python train.py --n_layer=12 --d_model=448 --n_experts=64 --experts_per_token=4 --d_expert=224 --d_shared_expert=576 --activation="quick_gelu" --moe_layers=[1, 3, 5, 7, 9, 11] --n_empty_slots=8 --router_score="softmax" --normalize_top_k=true --routed_scale=1.0 --balance_loss=0.00456 --balance_bias=false --router_noise=0.1 --init_std_router=0.00939 --lr_router=0.00114 --vocab_size=16384 --norm="rmsnorm" --norm_eps=1e-05 --tie_embeddings=false --optimizer="muon_variant" --lr=0.0091 --beta1=0.93 --batch_tokens=131072 --seq_len=1024 --train_tokens=434900000 --steps=3319 --dataset="wikipedia_en"
Below are experts of layer 7 (counted from 0) of a mixture-of-experts language model. Rows are named down (a neuron's output weights, with its number) and show model dimensions 0-111. Each number is 50 + 10 x the weight over its row's rms, rounded and kept within 0 to 99.
Before each expert's rows: "raises" lists some tokens whose logits its average output raises strongly, later layers aside. This comes from a sample of Wikipedia text that the model never trained on.

# expert 32
raises: "\n", "\n\n", "- ", "| ", "-", ", "
down0:57 52 38 58 42 53 76 72 55 43 54 58 52 48 61 50 36 59 49 48 50 32 48 56 44 45 60 69 46 56 34 29 41 53 35 49 49 49 42 45 53 50 63 45 45 42 47 53 62 62 47 44 50 65 60 46 54 55 51 44 43 41 36 58 47 35 40 55 54 58 36 63 57 63 60 51 57 40 55 44 41 51 54 39 50 58 55 67 54 70 59 51 47 54 51 44 68 35 32 53 69 60 48 58 78 54 52 40 46 49 47 57
down1:55 44 41 71 52 62 54 41 51 54 59 65 60 45 43 48 59 50 54 56 71 53 30 54 50 31 41 48 66 61 65 31 58 33 55 57 57 30 51 55 64 51 66 34 47 60 36 53 55 45 44 45 54 56 39 38 36 67 46 52 50 43 53 56 59 57 50 50 51 45 56 65 41 56 69 55 40 50 52 42 56 56 39 61 47 44 48 56 59 61 65 50 50 40 53 47 60 50 53 26 50 39 28 57 54 49 56 45 60 60 61 54
down2:46 48 38 43 33 42 45 43 48 47 28 46 34 43 55 61 51 51 46 64 64 68 51 53 55 61 54 49 56 55 52 44 59 31 50 62 47 46 54 30 51 64 46 39 50 53 39 56 36 47 52 39 57 57 59 54 57 58 41 56 39 44 47 38 44 48 39 59 60 44 56 49 49 49 33 59 61 51 56 47 68 51 41 50 56 64 44 56 44 48 50 43 72 47 49 53 43 58 66 62 61 33 53 49 25 51 48 57 51 45 47 41
down3:52 37 56 42 38 59 73 50 48 44 49 49 47 56 44 62 41 52 36 64 54 44 42 58 53 39 58 38 40 48 55 32 31 42 37 42 47 58 43 58 36 36 53 51 37 42 47 30 24 47 29 62 39 62 53 56 36 54 56 39 58 61 43 50 50 43 50 57 46 55 38 41 43 44 51 41 59 52 46 53 48 59 51 52 33 43 40 56 57 58 48 56 56 42 51 51 52 47 62 65 41 44 42 61 23 52 45 53 53 44 53 58
down4:34 64 55 62 43 47 59 44 52 60 42 49 47 32 28 46 49 56 42 46 56 49 69 38 44 53 37 55 40 56 41 47 49 50 50 55 59 36 65 46 42 52 47 48 56 48 50 49 46 58 43 63 45 42 50 49 53 36 39 40 34 46 61 32 50 46 57 48 52 49 57 43 51 42 37 30 35 61 32 41 39 48 62 35 48 56 47 39 65 42 43 46 43 42 42 43 40 56 52 53 65 52 47 51 70 48 40 60 47 41 58 48
down5:71 48 46 52 41 52 48 58 52 57 54 61 53 72 54 55 52 31 45 31 44 45 44 37 59 54 52 61 51 54 67 49 48 48 52 50 69 63 59 53 45 42 55 38 45 70 48 49 47 56 36 54 70 64 66 32 35 48 28 44 59 54 72 36 78 61 36 56 39 51 43 39 49 58 46 41 50 51 50 51 56 54 50 46 73 45 48 46 63 65 64 68 51 31 54 24 53 35 52 35 45 52 43 36 59 57 54 46 42 47 44 69
down6:46 48 61 34 41 29 55 46 44 49 30 49 55 23 58 42 54 32 53 59 33 52 55 64 65 43 56 51 38 57 55 50 62 53 52 50 67 53 63 47 45 57 51 43 35 48 36 44 54 41 47 34 52 54 56 68 54 56 41 41 37 32 58 39 45 39 30 39 43 48 53 43 65 61 44 32 40 61 71 57 64 45 50 44 42 58 41 41 58 46 56 53 40 41 44 59 57 50 57 57 63 53 67 49 52 52 65 42 57 58 58 56
down7:54 52 62 40 42 55 52 49 44 46 43 45 44 75 48 56 43 43 55 42 50 50 47 38 62 48 46 46 42 56 59 33 46 55 58 40 58 65 48 63 56 61 50 45 37 56 66 39 60 43 65 47 46 55 58 46 47 48 46 48 52 52 49 61 48 47 57 43 15 59 41 50 54 47 52 55 56 65 39 53 48 51 46 38 31 54 56 51 48 57 48 47 45 54 52 44 53 59 52 64 67 52 57 66 24 49 62 59 56 44 54 55
down8:42 50 55 40 53 51 52 65 41 48 47 54 39 53 56 47 50 34 55 56 64 74 52 48 46 52 60 61 65 41 37 36 44 61 37 55 57 54 75 59 39 55 24 33 57 31 46 42 39 65 48 68 57 41 31 35 52 52 57 30 42 46 52 53 67 37 32 59 49 56 50 51 47 43 28 55 47 45 56 78 47 45 59 36 41 42 52 47 52 43 60 65 55 50 30 50 51 53 60 66 67 50 49 40 47 36 56 65 50 47 52 46

# expert 40
raises: "| ", "(", "- ", "The ", "T", "E"
down0:58 54 53 39 42 52 76 41 41 55 37 58 55 58 39 39 78 39 45 52 48 51 71 41 67 39 52 43 52 48 35 41 64 42 57 54 40 41 44 59 41 47 57 46 59 47 57 54 56 62 35 45 67 59 52 50 53 50 55 47 47 34 55 55 46 49 39 54 59 43 45 67 51 39 55 43 40 54 46 42 42 48 58 66 51 52 36 55 60 50 65 45 47 66 55 39 47 50 62 54 65 66 49 46 50 55 51 27 65 48 47 52
down1:48 52 69 35 66 44 34 57 48 38 66 36 41 45 38 50 67 57 50 47 54 44 44 71 46 54 50 51 59 49 49 60 62 45 58 62 43 35 58 43 50 67 68 46 49 61 49 46 53 41 65 74 31 62 37 71 64 42 42 61 45 51 49 49 46 41 44 48 65 31 64 50 54 28 59 61 47 36 39 51 54 51 54 54 41 55 59 26 42 61 53 51 36 52 47 60 58 43 52 67 44 42 56 45 43 54 52 38 56 50 46 52
down2:42 64 49 63 60 55 45 58 44 45 44 59 42 47 40 53 45 44 57 46 60 26 46 47 67 60 53 40 39 55 37 53 53 38 50 57 44 43 56 56 55 63 42 69 36 49 50 48 41 62 58 20 52 53 31 55 41 50 55 36 65 40 52 61 54 42 32 38 52 51 49 51 54 58 39 57 58 61 63 56 51 41 61 55 61 40 50 58 42 77 38 47 65 47 52 52 54 38 46 41 55 34 52 42 51 56 75 34 57 54 54 25
down3:43 57 47 57 47 48 63 48 49 49 68 66 42 47 46 33 72 24 51 52 42 58 43 44 72 40 37 31 47 45 50 52 36 41 41 63 47 44 49 61 64 34 69 56 54 57 51 49 61 55 62 62 55 54 57 45 67 33 42 57 51 57 66 62 61 54 59 62 49 56 60 41 42 49 40 55 46 72 28 49 37 28 34 68 50 49 53 40 57 77 58 38 61 39 51 41 48 61 62 47 47 55 43 65 49 42 51 51 61 41 52 33
down4:61 55 49 54 53 48 52 59 53 48 37 36 50 59 39 60 36 37 59 52 53 54 59 46 63 43 42 57 60 57 47 46 46 54 60 56 54 61 51 36 43 47 42 52 59 45 60 48 58 42 42 47 50 36 55 54 62 46 62 36 45 48 60 56 61 49 61 46 45 66 52 67 51 71 33 55 40 45 38 36 48 34 60 49 54 48 40 54 55 46 58 55 27 48 55 46 46 45 37 59 58 35 51 52 68 46 45 40 65 56 47 50
down5:35 45 62 38 44 43 58 43 55 51 43 58 52 33 50 45 35 58 50 51 60 31 57 50 53 51 60 35 60 60 36 64 57 33 70 50 55 59 43 44 57 40 45 52 49 57 48 59 60 48 59 56 40 41 24 66 52 61 39 45 56 49 37 30 49 20 36 28 52 65 55 50 45 38 55 56 48 61 50 41 63 39 59 56 53 54 58 42 62 58 63 41 40 39 48 52 55 46 59 49 40 42 62 60 49 63 55 30 63 54 67 58
down6:56 54 47 60 37 57 56 32 46 58 51 53 65 43 49 67 52 53 52 40 40 30 57 69 64 50 44 51 45 36 45 55 52 69 54 70 43 53 54 45 54 54 34 54 32 49 49 60 63 40 70 50 42 56 51 52 65 59 47 58 55 40 64 50 38 53 65 65 51 58 48 68 57 52 64 57 53 44 57 54 37 57 61 52 43 50 50 58 46 43 65 55 44 48 51 38 54 48 62 56 43 50 55 38 42 51 47 47 37 68 52 63
down7:48 61 37 40 32 59 53 43 49 53 36 58 45 34 53 38 67 66 34 66 47 63 42 49 61 56 54 58 51 30 46 55 62 63 54 43 46 28 52 61 52 39 49 55 48 53 45 51 48 49 41 38 26 63 31 40 52 43 32 53 48 53 39 63 48 37 35 54 47 34 53 43 51 56 58 63 41 67 42 51 66 51 53 40 37 47 41 37 47 57 47 38 48 49 63 56 55 59 54 57 58 49 48 45 37 43 43 56 29 46 66 55
down8:43 53 47 56 28 39 67 55 48 54 48 52 43 66 61 44 46 47 61 41 50 74 51 62 54 50 63 56 38 46 46 49 61 56 45 53 61 48 52 33 48 57 40 48 38 44 44 54 69 37 45 61 56 45 48 50 32 46 38 55 48 33 51 38 48 55 51 62 37 78 53 43 34 43 49 43 44 33 73 65 60 36 58 56 54 47 42 49 46 49 63 41 38 34 46 40 60 65 26 51 40 56 68 35 54 48 45 55 58 53 67 45

# expert 52
raises: "- ", "= ", ". ", "."
down0:40 43 55 50 53 25 56 46 24 39 50 44 53 37 41 56 39 71 34 34 40 40 36 55 55 38 58 36 52 61 54 42 50 37 44 63 45 35 51 38 53 54 36 41 45 55 59 43 54 59 48 39 54 63 60 36 25 61 55 47 37 60 38 40 47 39 33 34 52 44 48 58 55 46 47 64 59 61 74 57 45 39 48 40 52 52 46 53 62 61 44 58 60 47 61 64 53 58 43 38 48 59 28 48 52 53 51 56 45 49 43 58
down1:43 45 55 55 47 52 54 69 50 53 45 72 48 42 44 51 53 52 40 58 59 65 55 61 49 51 27 53 52 39 38 45 48 52 54 47 51 57 46 52 44 45 61 46 42 58 52 49 53 52 44 47 23 29 39 47 47 45 58 48 34 38 46 42 70 48 61 45 45 72 46 60 29 35 50 49 55 47 49 55 49 48 56 51 35 42 51 63 52 40 39 47 57 50 47 46 41 64 64 71 53 50 69 46 65 47 40 47 40 54 72 50
down2:50 55 56 44 47 50 55 51 44 63 59 58 61 47 61 41 48 48 48 43 42 53 62 40 38 51 49 57 36 62 35 71 42 51 49 43 48 51 45 30 52 50 62 54 47 34 55 55 53 36 27 77 51 31 53 46 52 44 60 53 53 32 63 53 55 46 37 60 32 54 51 51 51 44 52 34 85 36 42 44 39 40 60 63 53 60 64 57 40 44 51 35 61 40 31 61 62 50 37 49 57 47 60 57 56 39 33 42 78 42 42 49
down3:39 33 59 58 53 48 43 52 45 43 42 45 70 55 30 36 54 41 36 56 57 45 55 27 36 63 64 62 48 43 45 42 53 42 62 38 47 60 39 43 29 44 26 40 43 59 47 46 39 53 50 50 47 51 47 62 42 48 53 32 34 49 39 49 59 67 60 56 31 47 50 54 70 42 57 31 35 39 51 50 70 59 44 29 56 47 50 60 61 38 41 62 57 42 63 33 53 54 46 54 51 66 55 47 52 31 57 55 53 64 45 55
down4:47 40 48 42 54 59 47 43 48 48 56 59 60 52 53 43 40 45 43 66 44 58 58 58 44 56 59 55 43 50 32 42 37 63 52 62 68 55 33 48 50 57 48 38 45 86 55 52 32 33 41 41 57 56 43 58 38 50 55 57 56 35 56 39 51 61 57 48 53 55 43 48 50 45 47 47 34 49 29 38 52 41 46 46 51 48 46 56 44 55 55 57 31 38 54 41 47 52 56 47 39 47 55 48 64 40 36 57 29 57 66 45
down5:61 76 50 39 44 30 53 53 70 55 52 56 44 50 48 47 49 50 50 44 56 51 54 43 52 69 70 53 52 33 34 60 42 34 60 60 50 59 54 57 49 41 52 57 48 51 67 46 58 44 43 51 50 52 72 47 42 46 48 57 67 58 36 47 67 47 54 53 56 40 53 69 46 41 49 39 36 56 56 60 59 34 51 36 62 40 42 49 35 27 51 45 45 40 71 50 35 50 67 69 42 45 55 50 39 52 65 72 58 57 59 59
down6:53 33 60 63 56 53 44 35 53 61 35 70 62 48 52 45 56 66 64 48 63 58 50 52 51 59 52 46 43 61 46 73 63 42 54 56 49 48 58 58 49 53 45 45 80 39 38 60 54 70 46 55 43 43 26 37 53 55 48 52 37 55 51 30 48 38 60 69 36 49 41 45 33 73 50 51 48 29 59 55 45 72 59 66 42 59 59 57 64 46 51 43 37 49 50 44 42 56 62 58 48 29 50 63 43 30 58 43 42 61 53 46
down7:27 36 56 62 58 51 54 44 52 54 41 41 53 38 68 50 67 58 59 44 31 47 65 56 63 49 35 40 36 35 53 57 41 55 42 48 60 66 30 58 36 37 49 61 63 63 44 56 24 38 43 57 54 63 26 52 37 66 54 45 66 42 44 57 45 43 54 40 50 46 48 35 31 51 56 52 31 62 49 48 60 62 50 72 55 58 58 50 35 30 64 48 70 42 47 39 60 51 43 42 56 57 59 58 46 71 38 44 49 49 51 48
down8:44 61 48 32 63 50 33 49 67 36 56 38 48 50 66 47 38 49 54 44 41 47 49 48 42 55 50 47 58 58 54 62 57 50 52 42 45 33 58 43 40 38 59 51 45 57 56 60 50 34 56 43 58 64 53 46 46 45 43 49 53 37 59 51 54 44 43 71 43 52 65 47 33 34 60 44 64 40 45 47 63 45 54 47 64 28 46 50 60 59 61 28 58 48 39 41 41 46 52 43 54 54 55 66 51 55 65 43 29 44 47 52

# expert 0
raises: " ", "1", "T", "2", "3", "— "
down0:46 40 52 39 47 65 55 43 44 42 40 41 50 38 43 27 44 57 56 66 54 48 49 37 44 37 53 62 54 56 69 38 53 46 46 34 43 58 49 59 79 59 41 50 61 58 49 46 70 71 35 76 41 43 39 40 56 49 40 70 59 44 60 60 50 55 47 76 43 59 50 44 58 50 57 38 37 37 51 46 23 43 29 68 40 52 57 57 47 46 37 72 50 73 46 54 48 46 59 67 45 48 50 57 47 39 63 54 53 55 47 53
down1:48 60 55 62 51 46 57 48 46 52 54 58 42 52 53 31 53 59 53 40 59 50 53 41 57 42 50 45 40 46 64 64 38 46 49 34 50 33 60 35 45 46 47 55 51 45 56 52 48 33 35 43 44 67 50 65 49 40 51 48 60 73 59 48 54 58 55 51 42 43 44 54 39 48 60 53 37 41 56 65 43 41 45 63 40 53 59 31 72 38 58 64 57 49 35 61 42 54 66 54 57 53 61 40 39 53 65 52 39 51 79 51
down2:38 55 19 55 41 45 63 43 58 54 57 49 48 32 53 33 57 60 63 57 36 39 31 52 31 49 61 45 43 41 64 37 45 53 43 39 50 39 46 52 60 67 64 51 53 57 56 54 60 57 54 45 43 61 59 41 53 47 65 65 63 53 56 55 44 42 62 37 54 39 54 59 64 54 53 51 41 52 52 37 49 48 63 57 54 49 42 61 58 52 47 49 50 49 34 52 53 52 41 49 42 42 53 40 69 33 43 53 43 59 62 64
down3:30 43 46 50 46 60 48 65 46 57 67 45 39 48 31 43 44 38 55 36 42 50 62 50 53 60 45 63 60 55 61 46 47 46 46 40 52 59 27 31 37 45 54 41 47 57 51 51 54 36 55 66 43 39 62 46 43 44 58 48 59 48 50 71 67 64 50 50 54 56 54 61 39 39 45 56 54 32 45 59 38 62 41 49 61 60 44 45 66 46 47 47 50 51 60 57 50 59 32 49 33 57 29 61 44 55 60 43 50 51 60 29
down4:48 50 38 26 47 48 35 70 37 34 58 54 40 51 65 51 46 38 40 44 47 51 53 59 66 61 47 54 67 40 54 57 44 68 47 49 51 45 50 53 35 43 59 36 53 45 45 39 37 54 44 49 47 73 51 61 42 62 40 53 60 56 43 57 43 56 45 56 47 31 43 58 60 35 51 33 49 53 73 45 47 46 51 51 51 35 58 81 40 52 50 29 41 55 51 35 52 66 57 72 73 68 59 33 43 38 38 30 41 40 65 66
down5:55 55 53 47 50 58 63 34 41 85 49 49 42 49 46 36 51 65 37 58 54 38 46 41 46 36 55 63 43 58 59 62 48 45 47 60 39 49 57 57 50 38 64 41 56 42 41 44 69 46 53 64 57 50 28 33 54 64 45 52 52 51 55 44 39 39 76 48 48 47 41 51 50 51 34 47 57 39 46 48 49 46 56 43 36 66 45 38 64 41 46 37 52 49 47 48 30 37 38 48 48 27 54 43 41 51 42 52 50 52 63 58
down6:56 57 48 50 51 45 42 42 68 57 41 44 44 68 55 54 69 63 50 67 42 45 34 41 68 50 46 43 67 42 65 50 36 56 75 50 44 34 51 47 63 55 69 37 48 51 40 54 66 48 50 46 59 65 43 44 62 55 50 46 43 43 58 28 49 55 62 42 48 58 49 43 56 62 52 53 59 43 47 53 44 46 61 57 69 35 31 58 53 64 56 40 38 53 50 50 37 49 40 56 39 48 58 49 55 66 37 56 40 35 50 58
down7:56 66 39 43 50 74 56 55 62 69 49 57 57 67 56 38 58 55 61 53 57 51 36 46 49 53 44 60 30 56 51 56 44 57 30 49 45 33 50 50 54 36 59 51 39 46 47 49 64 42 43 47 62 46 54 58 62 52 52 59 60 37 66 51 48 53 47 52 39 40 68 60 86 59 56 61 49 51 53 56 43 65 71 50 62 69 24 45 46 47 39 53 70 49 51 69 48 47 62 52 36 40 38 54 51 55 37 55 57 56 57 55
down8:49 50 43 51 59 35 38 47 43 72 61 58 69 49 44 46 54 52 60 43 65 46 51 59 48 58 45 41 34 48 50 33 45 48 54 53 55 27 50 38 52 54 51 33 57 69 55 34 49 55 38 40 41 56 62 67 48 42 65 42 62 40 43 56 36 47 49 51 52 56 62 71 59 55 38 58 56 54 38 51 36 34 50 52 47 59 50 52 65 57 64 58 27 28 73 52 34 42 42 51 64 48 58 38 59 56 36 64 58 38 50 57

# expert 23
raises: "The ", "S", "L", "and ", "C", "E"
down0:58 43 52 69 52 58 56 62 56 58 47 54 40 48 55 45 49 53 64 47 38 30 45 63 55 50 56 40 59 51 42 56 48 43 59 54 53 38 38 56 65 27 57 63 44 60 54 39 35 53 58 55 48 39 18 46 65 40 43 46 62 41 68 47 44 47 54 37 45 51 48 59 34 41 71 60 61 55 45 62 49 69 36 68 54 52 39 55 43 47 52 65 54 40 47 41 68 50 41 63 52 59 53 43 49 69 48 60 75 48 40 44
down1:52 50 50 48 38 47 42 50 47 72 44 42 44 60 53 36 47 52 58 51 54 60 47 53 42 53 51 43 48 74 50 62 55 42 44 56 54 37 44 51 53 63 46 53 31 37 65 53 55 68 45 35 44 43 60 28 65 37 58 33 47 57 64 58 44 51 31 53 43 46 41 54 53 46 45 61 58 68 51 50 50 67 73 53 47 70 37 47 49 42 59 48 44 56 61 62 55 51 68 41 38 68 45 53 51 34 58 61 34 33 46 38
down2:56 34 52 70 37 52 47 56 36 45 43 71 34 40 40 50 46 51 57 62 64 46 41 61 49 58 61 29 57 46 50 52 50 51 53 38 64 55 68 55 41 49 49 40 48 55 46 61 47 42 38 52 44 43 43 43 38 73 57 46 69 58 42 46 42 46 68 48 32 54 34 66 47 52 54 60 24 33 68 57 45 59 47 43 45 55 54 46 71 20 42 59 46 47 56 57 42 57 55 58 39 51 60 61 56 42 57 44 44 50 56 47
down3:48 56 41 54 51 63 53 43 53 44 44 50 59 54 37 39 48 55 66 45 38 59 40 46 61 44 63 58 53 47 43 56 51 52 62 32 35 51 43 67 46 61 52 63 44 49 47 46 55 57 47 76 56 59 47 45 59 63 46 56 48 48 57 39 37 61 24 34 56 37 41 38 29 44 40 68 47 48 63 51 48 61 36 58 51 43 54 51 58 52 58 47 66 45 36 51 37 56 43 45 48 39 58 46 48 49 48 48 33 40 65 46
down4:37 49 60 24 47 54 34 62 43 53 49 56 40 42 52 63 67 70 51 75 61 46 51 42 54 49 34 50 62 45 65 50 58 38 48 63 50 46 43 45 61 46 52 45 64 57 37 73 43 45 65 61 46 28 38 41 38 71 41 63 36 54 54 39 44 45 28 40 59 53 52 58 41 63 45 71 44 60 73 45 62 42 62 49 47 54 48 29 59 48 33 34 47 38 38 34 49 43 58 54 52 53 48 49 51 59 44 58 48 45 58 64
down5:53 50 66 51 37 48 22 49 49 67 51 43 60 49 34 50 67 64 53 44 45 45 61 60 76 46 63 41 29 41 34 50 69 59 43 54 38 48 59 44 63 53 48 53 49 65 68 38 53 59 46 57 55 44 66 54 35 46 59 36 40 48 56 53 53 50 39 55 62 62 48 46 32 46 57 44 56 52 60 47 36 35 63 55 39 43 61 19 57 38 46 44 40 56 53 74 47 53 46 57 52 67 50 62 59 53 59 46 55 41 59 53
down6:59 55 48 43 62 54 53 37 48 58 60 52 33 44 64 59 40 56 55 68 40 45 43 58 48 54 49 25 42 50 43 61 38 34 43 60 57 54 47 47 32 51 43 40 69 41 59 43 56 43 57 48 35 37 43 35 39 57 35 37 52 44 49 50 43 45 59 54 52 61 42 53 33 52 55 41 56 30 61 46 63 61 39 60 49 50 44 66 43 57 60 61 28 58 26 47 37 66 62 62 64 53 43 65 43 53 29 33 43 57 56 52
down7:30 54 32 51 48 40 36 30 68 56 54 59 56 38 46 41 47 47 61 46 42 57 45 53 49 61 37 57 43 45 56 37 32 50 34 58 41 44 46 49 63 56 63 40 56 54 46 69 60 47 31 56 38 42 54 40 54 51 47 60 43 69 55 44 54 39 52 61 23 47 56 50 57 34 54 35 43 53 53 54 51 65 48 44 47 46 48 47 43 52 53 53 57 54 60 33 44 46 51 52 58 41 55 51 70 51 54 53 54 54 57 41
down8:44 45 37 51 45 46 56 53 54 34 50 53 59 38 64 60 51 54 74 59 32 51 60 49 55 45 29 58 42 40 44 37 54 54 69 52 53 48 32 29 22 53 68 44 46 38 54 39 59 40 43 49 50 55 62 57 41 57 65 55 37 49 47 52 54 54 55 57 36 54 43 52 44 46 40 58 58 43 54 48 38 50 47 44 52 61 44 48 49 47 68 52 61 42 37 50 50 51 50 46 46 42 44 45 47 35 38 62 50 49 59 36

# expert 57
raises: " ", "— ", "T", "- ", "Tr"
down0:38 25 54 51 44 49 72 72 48 32 45 31 55 58 70 38 60 53 44 46 32 49 46 59 54 58 53 72 45 46 51 74 62 47 61 64 37 48 40 58 64 59 55 48 54 58 46 48 60 50 61 45 25 48 56 44 40 52 47 57 68 56 71 74 39 46 53 56 49 48 44 68 47 40 48 54 51 40 29 39 41 42 47 37 41 53 47 53 59 36 46 55 62 46 44 51 37 51 37 48 39 44 46 59 32 61 53 54 54 62 50 48
down1:34 54 44 62 59 34 42 43 71 11 61 43 51 43 37 38 39 38 73 67 49 56 52 62 42 62 56 47 30 39 52 53 59 38 55 54 44 59 38 40 53 47 52 45 59 35 40 49 48 60 69 68 62 52 45 44 53 56 39 54 43 34 71 38 63 46 54 41 52 45 29 57 55 54 51 58 46 45 51 44 56 52 47 48 53 52 57 44 45 61 48 49 31 34 47 48 48 59 37 63 55 44 31 42 50 49 41 70 63 58 60 50
down2:49 31 51 46 75 47 33 50 60 72 62 46 50 55 52 49 57 55 36 52 59 51 35 59 48 50 50 48 51 59 54 37 40 57 56 64 32 47 63 47 37 47 59 68 66 43 53 42 45 52 68 64 27 52 58 26 37 55 50 63 46 61 48 58 57 45 43 30 33 53 60 54 61 46 57 67 43 66 47 43 53 42 47 46 54 60 59 46 48 53 40 43 59 58 48 42 73 49 50 36 70 41 54 44 53 40 45 48 38 43 46 51
down3:38 42 68 51 42 54 56 66 29 68 68 47 46 50 73 43 53 48 50 51 44 54 35 36 54 55 40 51 42 36 42 47 50 31 40 36 50 43 67 58 40 59 39 79 44 68 77 33 53 49 41 68 40 57 49 41 38 56 51 53 41 33 43 45 53 37 29 42 45 60 54 36 48 47 41 53 55 71 48 57 40 35 40 51 48 42 62 67 51 52 48 54 30 50 45 41 52 46 54 60 58 50 52 57 63 58 51 46 46 51 53 61
down4:72 62 40 45 51 59 60 66 42 33 59 53 72 52 45 34 43 53 53 67 48 57 62 46 48 43 42 46 63 54 59 48 60 52 47 52 62 57 52 59 42 44 48 50 46 40 42 52 41 47 38 35 54 56 50 52 45 51 43 50 55 59 50 42 52 18 48 50 52 35 39 34 55 58 44 56 59 44 39 53 61 41 30 56 37 40 65 52 34 67 46 34 46 54 45 34 53 36 43 38 46 33 38 49 69 29 56 23 68 52 67 39
down5:49 47 47 48 63 50 40 64 37 32 54 40 58 49 48 42 50 52 83 54 46 71 50 47 61 55 35 47 43 50 43 66 35 56 50 44 51 32 58 38 57 39 48 62 65 35 58 48 67 57 54 40 63 61 59 54 48 45 40 51 59 66 39 56 45 43 65 56 49 63 39 41 47 56 37 44 51 27 65 53 58 44 34 46 66 48 51 30 58 52 62 59 43 58 61 49 39 63 45 44 45 53 46 61 59 46 60 44 55 43 39 58
down6:53 43 40 37 70 40 39 56 40 55 44 52 36 50 41 68 50 37 67 58 38 49 45 43 41 43 46 49 45 43 43 50 43 53 59 67 34 61 60 60 48 50 55 69 30 58 56 28 59 31 56 60 48 48 42 68 43 48 45 56 45 47 58 54 35 58 53 58 38 45 36 63 49 79 33 30 65 52 32 43 51 53 68 43 56 40 59 70 64 36 47 53 50 59 60 38 36 53 54 60 56 55 47 58 42 44 49 44 55 69 43 38
down7:43 40 43 50 62 38 43 55 59 62 58 51 54 42 57 44 48 59 35 44 51 65 69 50 49 41 57 50 50 53 44 52 53 54 48 47 47 57 44 55 45 46 67 68 58 52 49 41 47 55 45 50 49 54 50 49 56 46 51 66 46 53 44 60 53 60 51 49 57 50 40 54 49 49 53 57 57 73 51 55 54 32 49 66 69 44 55 60 40 61 61 41 40 27 65 55 43 50 51 58 50 46 43 47 43 37 48 41 60 73 47 58
down8:37 32 33 58 38 51 41 34 58 46 63 44 53 52 65 55 71 87 44 37 50 43 51 49 32 49 59 39 41 48 56 37 57 66 51 55 50 52 63 41 56 57 48 44 34 48 51 52 62 61 51 30 53 43 52 44 65 50 56 60 66 46 69 25 41 54 43 57 38 50 58 66 38 47 51 52 56 62 71 56 51 37 59 43 35 55 46 50 34 55 37 57 32 49 54 55 52 30 43 48 52 37 36 40 36 69 49 52 39 53 61 44